Experts of a small language model: 24 experts in each of 9 layers, a softmax router.
Below are experts of layer 6 (counted from 0) of a mixture-of-experts language model. Rows are named router (the router's row for the expert), up (a neuron's input weights, with its number) and show model dimensions 448-511. Each number is 128 + 24 x the weight over its row's rms, rounded and kept within 0 to 255.
Before each expert's rows: a language model's description of what the expert responds to. This comes from a sample of Wikipedia text that the model never trained on.

# expert 8
Description: Lowercase/capital word onsets
router [112 141  85 182 107 147  87 143 143 128 108 106 121  92  89 121  99 122 154  98 180 149 164 155 130  90 165 133 105 107 119  96 135 163 133 150  75 118 125  95  85 179 127 128  75 109 143 169 130 143 168 170 161 151 153 113 140 129 154  96 162 103 127 171]
up0 [133 122 138 117 137 102 140 176 115 154 159 141 164 133 111 113 112 119 144  70 114 123  86 146 137 160 131 167 114 113 132 129 150  97 136 128 134 140 123 119 136 116 123 107 141 166 134 134 146 129 126 109 103 118 108 189  73 146 148 135 125 138 144 156]
up1 [130 142 101 133 155 128 175 114 134 117 118 129 129 125 165 115 126 140 133 122 158 156 121 134 142 130 120 170 134 204 173 116 104  96 120 143 111 124 100 165 110 125 149 103 113 106 164 153 131 121 116  98 137  93 101 138 155 107 152 149 127 138 125 138]
up2 [ 84 101  62  94 129 108 162 134 162  57 119 138 100 138 124 140 114 157  85 127  84 150 122 137 175 130 148 144 123 168  99  97 139 138 149 121 123 156 141 168 128 101  83 105 131 135 136 118 118 113 107 126 167 109 146 137 119 128  87 159 128 165 143 129]

# expert 9
Description: Infobox field labels
router [117 162 119 126 111 122 130 117 112 100 168 163 132 124 141 136 138 104 161 141 141 109 118 126 180 117 116  94 182 101 155 123 213 134 104 141 163  83 169 122 158 131  72 156 117 187 108 118 123 128  86 136 105 147 141 145 129 127 138 115 132 123  71 111]
up0 [121 150 128 136 132 138 130 123 161  77 121 141  99 109 124 158 136 135 106 109 113 122 129 137 111 167 143 157 134 173 129  95 147 103 100 158 130 152 134 127 149 110 128 143  95 122  76 147 161 145 146 137 144 145  86 147 152 167 107 140 110 160 110  77]
up1 [124 104 130 142 126 102  99 101 112 139 170 110 134 125 123 136 148 125 127 166 129 155 197 119 112 149 153 111 146 116  71 115 139 155 109 120 133 127 124 145 109 115  90 163 125 120  99 120 141 120 105 148 147 143  97 150 124  94  98 124 112 124 135 130]
up2 [141  98 115 129 168 157 114 126 149  99  78 132 137 162 129 121 104 126 119  97 155 121 132 122 122 110  98 103  88 128  96 168 136 128 119 114 125 109 122 147 144 130 113 100 168 143 137 132 148 129  83 106 158 165 124 128 131 142 123 144  94 137 134 148]

# expert 16
Description: Middle word pieces, roles
router [168 132 149 149 128 156 105 122 120 158 134 114 134  93 102 121 146 113 103  86 145  87 125 151  94 119 115 145 157 146 154 143 115 147 125 172 131 132  99 145 124 107 150 157 128 127  96 107 130 169 154 118 161 147 116 117 158 183 112  97 124 165 128 115]
up0 [133 174 155 153 117 140 108 130 159 117 113 160 124  97 150 168 138 101 124  92 151 114 157 150 131 140 114 127 171  92  88  85 169 122 105 138 131  93 132  98 123 130  90 117 133 107 117 135  95 110 102  98 138 145 140 128 121 151 152 114 143 114 169 157]
up1 [142 182 104 101  93 126 117 126 121 116 147 158 124 112 120 121  93 125 137 129 116 139  97  90 141 126 111  90 148 125 113  73 116 137 102 132 145 147 133  95 178  96  95 131  96 110 136 164 120 114 129 108 159 130 117 148  95 152 145  85 148 107 140 103]
up2 [144 142  83 120 162 135 120 140 147 100 117 152 101 153 104 141 108  86 139 148 103 125  79 113 146 127 117 125  97 150 109 123 144 118 124 106 132 167 150 158 146 109 119  87 170 124 124 164 138 129 109 156 153 148 131 170 115 143 155 102 105 128 178 135]

# expert 2
Description: Prepositions and mid-word pieces
router [100 139  98 159 103 104 113 157 169 154 138 113 152 168 104 118 151 102 131 146 111 165 108  98 140 160 124 137 168 136 143 147 135 103 129 154 140 100 124 119 139 123  49 111 111  79 155  92 154 119 137  96 109 134 141 134  93 126  96 101 152 106 127 137]
up0 [182 108 128 145 145 158 134 148 108 148 124 136  84 108  91 133 136 130 128 109 125  77  68 117 118 129  99 125 145 105 111 135 148 138 127  91 155 106 149 139 144 138  83 159 178 137  76 112 163 138 121 142 174 133 140 122 147 189 125 120 118 128  82 118]
up1 [187 122 131 115  81 133 137 165 142 112 106  87 132 119 120 107  97 158 120 124 116  95 116 102 125 172 117 128 111 116 134 125 118 130 126 142  82 129 134 152 147 134 113 124 139 174 143 156 151 145  86 102  89  62 118 115 133  85 138 130 103 121 102 120]
up2 [134 122 119 100 163 140 148 134 153 127 118 167  63 177  94 140 143 104  96 128 109 131 107 142 143 105  90 139 106 153 184 110 126 103 135 133 110 123 134 144 114 153  78 137 138  97 102  97 128 143 134 168 132 122 152 127 106 133 136 119 139 154 148 129]

# expert 5
Description: Table separators and punctuation
router [128 162 138 107 106 162 151 112 138 110  90 156 107 121 182  55 103 136 127 119  91 111 105  67  88  88 144 172 136 126 137 113 180 113 162  97 136 112 137 148  96 151 120 150 125 147 123 132 139 101 126 148 109 115 120 109 105 133 162 102 163 109 132 140]
up0 [166  94 129 127 139 117 162 118 106 130 138 124 165 142 111 117 159 151 125 105 130 129 135 114 129 175 123 120 105  89 119 126 109 117  96 120 114 156 154 111 182 114 157 108 128  74  91 107 102 131 134 157 126  97 141 142 110 116 113 104 149 128 146 124]
up1 [150 156 120  91 157  98 117 118 137 139 133 141 131 150 107 143 138 154  98 128 141 110 107 151 154 149 144  62 107 120 170 124 160 151  88 160 133 142 121 141  93 119 142 156 140 133  87 153 114 135 137 107 145  87  98 131 106  95 138  91 111 142  70 126]
up2 [121 167 125 142 113 149 135 118 149 111 192 124 124 179 147 168 144 138 133 119 207 216 147 177  96 139 130 145 112 158  99 110 151 112 114 155 134 110 115 124 159 153 146 130 128 151  92 138 170 106  72 116 144 107 105 137  88 146  64 143  86 110 152 157]

# expert 18
Description: Taxonomy and structured headers
router [215 108 142 137 140 131 169 155 117 105 144  95  91 123 134 138 148 181 142 104 131 105 174 141 152 115 137 134 171 139 126 113 164 133 101 109 126  97 173 114 175  93 142  84 156 187 141 136 106 104 130 134  94 108 124 131 116 132 151 102  99 129  80 123]
up0 [100 148 136 108 171 110 116 127  76 118 112 137 114 116 149 158 121 117 125 121 132 116 113 134  67 139  59 161  95 102 147  98 162 128 120 109 154 158 143 117 138 102 109 129 111 155 121 139 126 113  90 112 155 127 117  84  87 130 135 146 105 155 143 134]
up1 [126 106 138 125 110 129 128 171 120  98 147 157 128 142 145 143 122 130 121 131 142 167 129 123 130 109 163 144  75 144 128 161 135  83 107 128 153 120 125 136 144  97 128 167 112 100 152 111 138 133  93 131 112 128  99 156 157 163 185 206 122 156 113 153]
up2 [144  87 108 118 107 141 122 129 128 109 166 171 125 192 148 155 129 104 125 106 117 151 128 108 124  95 125 124 111  92 158 108 103  93 144 170 104 130 122 143 121 144  85 132  90 126 107 159 152 130 105 120 131 105 160 151 145 121 122 147 127 165 112 177]

# expert 10
Description: Vowel-led mid-word pieces
router [ 92 107 130 107  99 117 124 130 191 113 105 154 134 148 130 126 164 133 126 105 149 100 140 131  90 147 119 165 127 149 132 119 101 124  84 123 198 109 111 130 155 133 134 145 138 106  93 129 161 118  95 143 169  96 133 169 163 176 108 112 159 123 121 142]
up0 [123 118  90 130 160  70 163 129 132 115 140 122 148  83  87 107  86  69 120 129 156 189 109  96 156 150 107 146 125 149 112  92 162 114 142 111  87 129 170 172 166 117 110 158 139 117 105 100 100 102 106 114 124 106 175  84 114 130 119 162 123  87 101 146]
up1 [119 154 144 150 129 153 133 163 116 160 129  99 131 121 158 138 148 137  71  99 146 135 136 154 147 126 164 150 144 137 123 161 121 137 153 116  81  94  89  92  99 131 125 149 148 180 126 123 165 150 109 135  81 122 108 145 136 124 130 178 114 109 106 124]
up2 [163 140 106 122 149 125 131  86 104 139 104 108 117 138 103  96  98 107 106  73 104 149 105 141  96 131 153 144 141 131 139 108 144 161 114 173 139 122 139 160 167 109 111 190 135 171 126 129 142 182 140 106 143  80 114 166 128 130 140  91 110  98 142 131]

# expert 20
Description: Academic institution names
router [132 127 104 128 183  86 146  93 117 117 135 135 105  92 107  92  90 145  54 166 112  82 138 121 159 112 127 105 130 145 104 137 142 135 108  93 110 131 170  74 113 143 107  78 159 102 124 115  84 153 146 148 121 164 152 119 156  72 123 135 150 112  95 105]
up0 [131 147 146 138 117 196 142 115 142  80 179 131 159 121 100 136  92 101  90 125 112 130 179 132 115  84 135 143 167 130 131 152 148 112 187  76 123 129 107 111 125 169 110 134 142 117 119 142 181 128 159 140 108 107  70 106 131 154  93 122 110  92 119 154]
up1 [123 121 160 151 119  99 108 132 127 149 139 119 129 117 138 134 117  88 145 123 101 138 119 131  75 162 150 133 164 120 156 101 139 123 134 114 118 103 103 166 114 141 104 152 161 164 150 128 132  85 134 140 137 154 109 151 134 130 130 189 152 125 172 164]
up2 [129 197 109 133 153 128 142 126 110 133 145 131 140  95 119 122 107 101 127 100 150 109 159  86 118 128  78 116 124 121 134 124 118  96 117 132 103 108 120 120 120 138 120 173 127 119  97 116  97 161 150 120 123 158 162 119  96 151 129 119 159 133 127 187]

# expert 4
Description: Numbers, units, census statistics
router [183 157 160 170 133 138 155 145 118  91 174 159 125 102 122 127 113 156 158 140 132 132 133 138 100 167 101 117 108 106 114 146 113 150 159 122 145 128 149 155 115 113 129 119  92 134 116 158  79 146 109 108 128  94 125 127 156 150 122 132 113 133 190 108]
up0 [116 118 106 141  99 106 111 178 136 117 151 122 128 172 146 111 121 100 139  98 130 138  86 120 101 117 146 146  94 117 171 115 132  95 111 123 115 141 138 110 121 107 148 120 102 115 153 112  97 117 159 117  91 121 146 111 133  83  70 147  73 137 110 181]
up1 [139 147 103 119 152 151 116 183 153 149 129  96 148 151 123 126 165 145 101 135 124 138 171 119 131 135 132 123 158  95 104 145 153 135 134 116 114 153  85  97 120 153 128 117 152 125  89 104 167 132 109 112 131 125 133 202 116  59 121 111 147 131 125 129]
up2 [146  90 109 145 126 149 188 104  91 149 129 165 124 149 136 113  95  94  99 127 115 139 121 114 122 119 132 131 138 147 154 139 142 183 140 124 100 108 106 108 170 150 133 135 160 158 127 133 131 112 121 106 113 124 149 140 143 108 102 135 116 113 119 133]

# expert 7
Description: Sentence and section starts
router [166 109 175  82 156  90 181 137  89 120 112 166 123 144 149 138 130 149 117 133 120 126 149  92 102 124  94 142 137 108 100 137 116  91 168 121 140 126 159 147 119  89 147 121 132 124 120 115 129 136  94 146 162 105 119 102 132  94 123 144  91 145 136 174]
up0 [167  92 121 107  95 133 130 153 118 105 139 155 142  85 100 122 115 116  97 121  95 150 144 125 142 104 129 132 119 138 139 105 142 106 119  84 109 113 118 118 145 141 131 123 112 160 200 142 129 138 142  76 100 107 142 114  88 130 140 120 117 124 131 110]
up1 [ 63 129 133 103 108 130  98 124 101 152 119 119  85 168 146 114  79  97 138 123 133 131 131 132 150 144 115  85 135 125 142 187 133 146 163 128 146 130 131 119 113 113 146 190 112  57 151 132 149 101 173 159 130 159 134  89 139 127 111 115  99 143 116 142]
up2 [139 157 111  72 118 147 136  92 167 126 148 107 137 119 105 166 119 106 106 137 114 138 148  84 146  95 137 155 140 129 156 141 151 144 140 129  80 119 128 144 105 127 134 155 147 105 120 127 133 158 121 166 128 146 122 127 132 147 132 107 118 118 121 138]

# expert 21
Description: Articles and prefix pieces
router [133 132 126 113 117 167 128 161 154 122 151 136 115 102 128 164 167 108 150 129  91 150 116 144 109 130  80 154 116 132 162 108 135 107 153 124 116 109 108 111 156 149 121 112 137 101 145 130 121 137 102 110 154  63 105 108 138 159  96 148 140 150 109 123]
up0 [168 132 121 136 113 172 120 141 145 148 116 155 110 118 144 105 115 128 118 100 187 118 156 154 137 131 123 118  95  85 114 118 132 119 142 136 167 134 106 121 141 117 115 166 131 155 174 131  93 138  58  90  97 137 130 117  81 177 153 185 123 130 149 142]
up1 [107  70 123  98 130 107 110 146 130 136 147 139 114 131  96 159 107  87 131 140 151 119  82  96 198 158 131 103  95 138 143 139 154  93 152 115 133 114 169 120 166 176 139 164 139 108 154 160 119 150 168 148 164 138 119 103  85 126 116 132 139 140 117 180]
up2 [143 158 115  91 172 165 129 121 142 125  97 139 124 104 132 135 119 155 175 100 130 126 119 154  96 146 145 142 145  87 103 149 182 108 142 135 179  78 117 111 158 154  85 149 139 121 114 112 152 125 102 112 180 135 134 115  93 166 144 168 135 203 149 161]

# expert 17
Description: Verb-like word pieces
router [106 139 135 119 117 133 126 124 111 112 121 160 124 151  94 147  98 123 136 126 168 147  85 128 154 110 113  97 116 153 129 107 104 111 166  92 140 156 110 140 168 125 145 131 128 138 127  95 150 137 135 121 144 122 106  88 161 159 107 173  96 143 153  95]
up0 [122 138 131 126 105 113 107 163 100 151 132 120 145 173 111 136 193 129 103 108 130 139 119 144 103 138 164 134 145  94 140 139 128 124 110 152 116 104 130 110 130  86 108 142 130 132  82  90 119 169  92 141 114 155 126 115 150 139 126  97 106 117 106 153]
up1 [152 154 141 144 146 153 194 100  84 158 146 151 188 112  97 129 133 110  48 137  95 121 152 106 131 109 104 145 133 147 141 116 132 131 131 112 169 100 118 116  95 127 161  94 170 111 138 110 141 137 116 106  99 102 120 120 134 136 115  94 120 170 104 137]
up2 [116 144 112 140 147 148 151 149 112 143 144 103 149 136 179  88 110  93 110  96 158 102 129 140 173 138 108 118 154 113 121  89 102 106 143 126  78 139 156 123  93 122 134 155 110 126 117 119 108 127 135 102 112 138 135 106 104 113 141 121 131 138 156 153]

# expert 13
Description: Place-name pieces and connectors
router [123  98 134 141 118  93 121  66 127 141 112 134  93 156 117 113  99  98  78 141 115  95 100 152 140 159 113  84  85 151  95 155 102 153 155  98 103 164 148 164 137 135 137 190 128 152 138 111 141  85 131 124 142 175 120 113 100 113 111 139 118 138 191 176]
up0 [126 138  99 120 129  98 152 142 140 107 172 121 139 116 127 140 141 154  73 143 138 149 121 159 111  86  69 123 151 140 129 129 125 110 163 199 143 148  83 142 126 134 102 167 152  97 128 126 140  99  96 107 126 133 118 105 113 145 105 122 113 171 135 112]
up1 [122 132 138 134 147 112 117 116 151 137 114 153 177 102 123 120 122 129 148  87 102 131 104 114 145 164  74 157 143 132 129 135 149 145 107  86 148 118 137 152 149 128 144  81 119 120 141 121 143 135 146 112  97 139 112 124 142 151  97 136 135 158 133 115]
up2 [ 95 137  74 126 138 166 131 126 152 127 122 143 133 104 119 129 162 159 137 103 159 133 142 128  96 109 100 167 159 113 124 111 130 119 121 163 171  96  97 103 144 170  81 128 122 122 165  95 150 138 184 120 142 122 144 162 127  92 186  89 127 149 132 107]

# expert 0
Description: Pronouns and auxiliary verbs
router [123 145 146  96 122 126  87 111 132  98 132 152 118 112  92  98 102 141  91 157 119 183 104 103 157 127 102 134 141 110 109 117 149 106 150 133 149 177 107  96 104 114 122 100 138 133 114 131 159 143 150 162 110  83 132 102 139 148 141 131 140 102 133 143]
up0 [114 133 140 108 118 108 167 100 151 132 115 101 142 115 107 140 144 103 105 132 153  86 129 155 130 153  93 135  95 118 148 144 113 156 121 139 141 142  99  99 123 167  93 115 145 131  68 144 163 117  59 114  94 144  98 127  60 159 122 134 134 130 134 161]
up1 [132 118 140  94  84 131 122 147 144 123 122 175 143 147 142 124 169 129 113 134 102 160 127 169 108 148 150 162 110 155 143 186 147 106  93  93 118 124  96 154 144  88 147 136 108 130  95 148 146  92 119  82 132 128 110 117 132 101 122  93 140 125 121 128]
up2 [125 120 146  76 111 133 170 107 143 100 143 122 108 130 136 176 142 176 121 129 129 151 116  92 118 128 174 143 137 130 147  93 111  76 108 146 142 133 143 167 138 136  94 126 145 147 148 145 139 138 125 103 137 131 130 118 127 118 125 168 133 174 134 153]

# expert 6
Description: Verb and word suffixes
router [ 95 112 131 129 124  98 179 119 163 159 146 142 143 138 134 133 115  64 126  47 142 123 133 100 159 108 122 113 130 135 100 119 145 126 137 119  95 113 105 176 102 127 162 134 131  81  91  99 136 153 114 133 203 154 114 118 117 107  97 177 168 126 146 107]
up0 [125 138 123 135 152 151 136 174  86 116 164 121 146 117 100 123  74 126  85 110 155 143 154 124 139  84  88 132 125  92 132 123 111 139 118 154 109 139 125 115 144  97 123 117 139 130 151 156 120  92  84  80 160 105 159 137  74 148 145 163  97 168 124 119]
up1 [122 131 118 131 105 128 144 108 129 150  63 130 125 170 144 157 131 141 132 104 120 147 180 180 136 133 103 133  96 139  54 140 166 177 126 142 122 126 148 105 138 103 134 148 156 146 168  90 130  51 122 128 161 117 129 134  97 136 118 130  98 185 147 127]
up2 [161 164 113 146 158 157 147 114 102 151 169 137 147 116 131 178 145 145 134 119 136 146 145 133 128 109 152 153 119 104 160  98 143 139 155 172 108  87 151 122 145 131 103 125 144 164 157 159  70 108  97 123 106 125  95 159 135 158 152 110 109 122 122 106]

# expert 12
Description: Sentence punctuation and breaks
router [131 120 157 103 120 148 131 153 123 151 105  72 123 156 175  99 128 155 123 181 125 173 143 129 130 169 107 134 116 114 121 140  83 116  96 100 111 117 114 126 125 117 131 173  99 146 108 148 114 140  96  76 133  93 126 120 115 144 141 111 123 117 126  98]
up0 [158 152 108 140 173 121 155 135 114 132 152 164 106 124 107 125 117 129 129 119 122  93 114 140 113  89 115 124  93 121  98 133 142 159  91 129 130 133 147 144 128 125 155 116 147 132 158 144 125 136 134  90 162 137 161  92 110 167 109 164 134 182 157 108]
up1 [156 143 167 138 107 181 106 152 134  95 167 121 160 131 133 124 142 116 114 151 141 128 123 163 133 130 109 115 152 137 174 111 106  77 110  96 170 102 100 116 144 101 150 163 143 134 141 142 128 144 128 142 146 108  99 135 126 113  99 101 138 138  85 114]
up2 [112 142 102 119 132  96 130 104 134 127 141 158 108  95  57 138  89 131 118  89 129  91 153 144 111  59 133 164  77 109 147  74 169 140 151 134 162 119 110 101 134 134  96  91 134 129 152 159 118 104 125 168 147 117 133 145  58 132 110 112 109 111 118 111]

# expert 1
Description: Taxonomic and foreign name pieces
router [138  99 104 187 104  83  87 174 122 142 111 145 159 143  89 127 153 143 158  97 124 105 135 135 106  97 178 136  71 106 160 138 147 110 114 142 108 159 110  76 133 140 122 100 159 163 163 162 180 143 124 129 126 147 169 122 117 107 139 164 124 141 103 142]
up0 [139  99 113 150 139 174 106 108 117 131 100  93 129 124 125 152 120 107 112 122 134 121 106 141 154 129 151 167 146 125 105  90 132 138 158 102 142 110 118 179 131 141 148 131 145 111 119 100 129 124  94 125 173 124 125 101  92 121 126  97 103 127  74 119]
up1 [115 124 106 136 114 105 141  96 136  95 135 151 176 118 127 181 129 129 157  73 144 120 109 150 103 168 130 177 165 129 118 130 156 132 141 180 135  95 106 136 134 140 138 171 123 141 137 143  67 108 117 119 120 128 132  93 114 139 105 149 131 139 108 111]
up2 [124 133 126 141 144 158 120 128 131 131 159 122 130 159 121 117 111 113 145 131 138 139  87 125 136 146 114 113 154 145 138  72 126 103 162 178 140  98 128 136 132 182  73 162 133 118 137  90 159 155 143  97 124 133 134 166 120 113 123 142 109 104  89 128]

# expert 23
Description: The word to, name pieces
router [ 92 160  99 142 139 131 109 106  96 132  89  97 123 194 139 160 166 131 110 145 107 142 146 111 100 119 131 100 109 164 139 137 132 125 110 146 102 133 120 130 146  94 114  86 120  85 126 148 143 105 117 171 118 113 134 149  76  86 159 151 118 123 136 137]
up0 [129  92 154 141 102 163 152 157 134 108 150 108 147 109 125 125 120  94 116 104 146  99  76 158 137 171  89 154  85  92 149 113 116 146 142 126  83 110 118 148 153 154 144 118 133 174  79 127 116 156  71 149 140 141  99 149  92 126 129 152  86 152 119 135]
up1 [114 133 117 132 124 117 137 104 101 145 155 124  88 149 147 111 140 147 130 121 147 126  91 171 123 114 107 126  97 119 132 141 182 130 155 112 154 156 104 135 107 168 154 104 109  99 112 148 115 158 119  83 170 129 142 125 143 146  98 128  93 130 145 114]
up2 [129 148 119 143 164 150 141 122 133 184 161 141 123 113 116 133 163 106 136 116  95 122 160  78 129 147 141 116 152 121 125 112 185 115 141  91 161 130  86  89 100 160 159 108 132 162 152 158 105 135 115 143 190 107 135 107 100 149 117 101 155 139 131 117]

# expert 14
Description: Capitalized name onsets
router [ 88 171 152 129 119 160  99 115 131 163 109 103 137 127 139 119 112 135 120 119 166 164 123 138 138 130 150 128 116  91 152 111 157 153 101 110 107 139 115 148 129 152 151 160 117  87 128 140 169  96 129 137 148 145 118 116 112 128 138  96 169 113 140 110]
up0 [107 112 156 118 126 121 162  72 121 126  88  93 156 108 113 115 117  91 121 152 113 115 118 127  85 151 136 132  85 144 132 101 124 136 139 130 115 151  92  99 150 149 115 112 102 159 134 156  83 169 151 105 149 118 118 116 122 110 113 160 116 117 149 108]
up1 [114 144 139 105 135 123 146 119 158 101 143 115 146 150 129 111 164 120 129 122 120 124 145  92 137  78 137 135 115  83 180 166 152 125 154 124 141 134 121 134 148 100 136 109 188 139 125  87 120 105 124 173 109 165 150  77 133 137 129 138 160 161 140  79]
up2 [134 112 170 143 137  98 124 112 156 110 169 162 163 118 127 119 151 107 100 148 134  89 113 153 117 112 131  97 145 146 126  76 103 152 142 144 131 109 137 144 158 124 155 158 137 160 145  84 135 140 171  88  91 143 111 117 130 125 127 142 125 148 102 132]

# expert 3
Description: First-name word pieces
router [145  98  96 142 103 141 135 146 153 125 113  86 142 169  79 135 152  84 150 109 120  86 152 158 142 116 144 133 111 101 144 129 135 127 121 124 141 155 150 101 116 126  95 131 139 129 176  93 140 126 144 109 171 171 149 189 158  89 144 174 124 119 131 154]
up0 [166 159 133 141 135 135 114 141 107 124 128 101 130 141 132 112 130 171 107  87 111  96  88  92 108 138 150 116 153  96 157 126 159  81 173 171  86 128 104 169 133  94 135 170 125 138  94 141 108 116 121 126 135  89 159 105 132 142 130 144 128 145 143 116]
up1 [103 141 145 115 143  90 134  73 133 133 149 144 168 124 109 144 124 115 144  86  72 145 128 125 143 120 115 130 123 136 127 108 151 132 126 113 160  91 124 165 151 147 129 163 140 166 136 139 130 106 136  71 120 142 124 141 169 148 134 134 114 114  79 126]
up2 [144 121 125 141 101  98 126 125 145 104 130  98 140 132 153 151 141  90  90  84 192  84 126 168  83 153 122 119 129 148 150 109 127 169 123 122 128 117  81 122 119 124 123 120 122 155 123 148 136  91 106 111 131 153  91 100  96 127 123 119 101 192  84  97]

# expert 22
Description: Non-Latin script and romanization
router [ 95  87 159 145 133 143 123 126 137 149  98  82 131 149 152 111 101 122 173  48  91 138 105 140  78 135 120 170 141 129  93 118 126 124 107 141 112 129 109 110 122 104 180 129  80 170 145 119 132  92 151 144 128 142 139 176 116 132 114 167 135 175 109 157]
up0 [159 109 106 182 117 137 134 118 108 147 157 126 116  85 131 127 140 119 135 108 136 110 156 107 131 126 146 146 150 150 125 121 222 135  83 138 143 154 134 149 125 138 121 114 101 116 127 142 173 114 141 100 137 104 114 112 130 144 100 112 138 133  93 106]
up1 [138 128 127  82  90 173 135 187 119 124 124 143  89 104 137 165 133  88 107 143 137 132 132 150 113 112 150 131  98 142 152 107 120 112 124 158 123 118 115 150 100 119 136 175 167 136  94 135 102 119 122 143 127 137 119 142 164 149 159 130 110 118 157 143]
up2 [149 162  90 140 122 124 143 132 148 113 136 114 100 104 120 125 104 111 111  93 146 155 179 105 121 113 127 105 145 108 165 171 179 130 146 116 109 132 132 139 139 141 100 152 132  75 109 134 114 144 136 128 144 104  95 117 135 164 168 114 121 119 138 135]

# expert 19
Description: Digits in numbers
router [168 183 138 111 122 158 173 167 120 104  99 107 139 114 141 150 169 123 177  93 124 147 145 177 135  72 119 164 159 128 140 155 104 111 130 163 113  98 100 156 130 141 126 100 109 111 175 119  91 127 115 117  63  91 106 101  93 122 120 101 109 123 142 112]
up0 [117 116 116 122 165 132 128 126 157 111 145 142 173 153 112 175 120 131 122 112 202 118 112 118 127 130  97 126 122 117 120  80 121 139 106 140 120 128 119 130 137 133 136 144 131 120  85 121 112 102 126 106 142 145 143 111 137 149  98 161 158 127 141 158]
up1 [155  78 126 103 147 104 155 143 177 102 125 103 137 163 103 140 118 131 107 107 136  77  88 120 164 106 121 137 158 135  77 123 119 148 128  98 145 148 133 171  95 146  98 142 117 132 126 125 112 108  97 114 118 179 161 162 159 105 124 175 111 113 164 164]
up2 [114  81  84 120 128 152 105 104 177 139 173 125 170 139 123 103 104 143 141  98  82 136 119  90 142 125 112 132 128 126 101 115 162 148 104 120 160 134 135  89  99 119 111 163 171 132 112 139 133 132 121 121 136 140 139 136 140 126 117 152 125 155  98 151]

# expert 15
Description: Quantifiers and determiners
router [111 105 112  69 182 121 162 106  89 155 167 155 131 114 145 135 108 124 138 168  98 163  97 135 147  89 148 119  91  88 131 140  95 153 182 148 151  82 145 138 108 173 120  97 171 155 114 156 110  90 121 116  96 132 144 132 150 138 124  84 112 110 133 126]
up0 [106 162 125 149 133 150 119 127 138  89 161 132  81 159 147 103 120 112  94 165 144 150 120 102 144 146  90 115 132 137 156 116 149 121 168 111 141 164 104 124 128 122 135 116 120  95  81 117 135  75 133 131 158  87 163 115 125 111 126 131 129 146 122 157]
up1 [149 114 117 111 118 163 114 151 126 104 129 141 127 171 107 172 150 121 113 116 134 160  83 137 132 116 110 161 132 118  99 116 164  88 100  56  92 153 102 115 139  82  96 136 134 144 164 112 151 160 108  91 119 114  92 139 111 132  98 153 126 131 142 126]
up2 [150 130 136 159 117 149 134  81 120 142 153  99 103 149 145 160 129 125 146 115 162 166 129 126 122 145 129 109 110 169 154 127 135 111 100 125  81 144 117 102 124  81 115 146 148  72 129 184  99  97 162 157 112 134 138 106 108 147 126 144 128 101 114 147]

# expert 11
Description: Common noun heads
router [127 133 146 109 131 129 136 103 102 113 120 133 142  87  88 137  80 153 103 137 145 144 130 135 172 169 110 129  90 147 109 151 109 132 191 140 126 169 114 126 105  95 156 139 146 157 128 145 116 124 125 129  89 101 133 109 111 133 127 141 119 161 128 106]
up0 [157  94 139 129 106 100 118 132 115  87 155 169 162 142 110 113  88 158 140 127  87 167 128 161 111  97 101 146 171  89  74 148 131  84 167  58 111 128 106 119 112 150 100 123  97 143 138 113 137 122 133 111 132 164 103 161 122 125 183 122 130 121 178 170]
up1 [139 121 117 150 106 160 126 127 144 124 151  59 153 129 119 134 118 125 169 107 123 158 121 114 114 107 137 152 116 127 145 127 167 142 143  83  81  98 110 144 155 184  97 126 145 139 119 123 163 131 133 160 180 176 126 127 109 141 141 146 129 157  89 161]
up2 [184  92 118 159 134 117 131  94 132 123 147  97  81 132 160 139 121 120 109 114 111 155 116  76  94 118 156 150 142 139 157 159 130 130 132 149 127 112 109 119  94 130 100 130 116  89 132 120 130 123 148 113 134 153  74 158 111  77 167 181 121 119 115 111]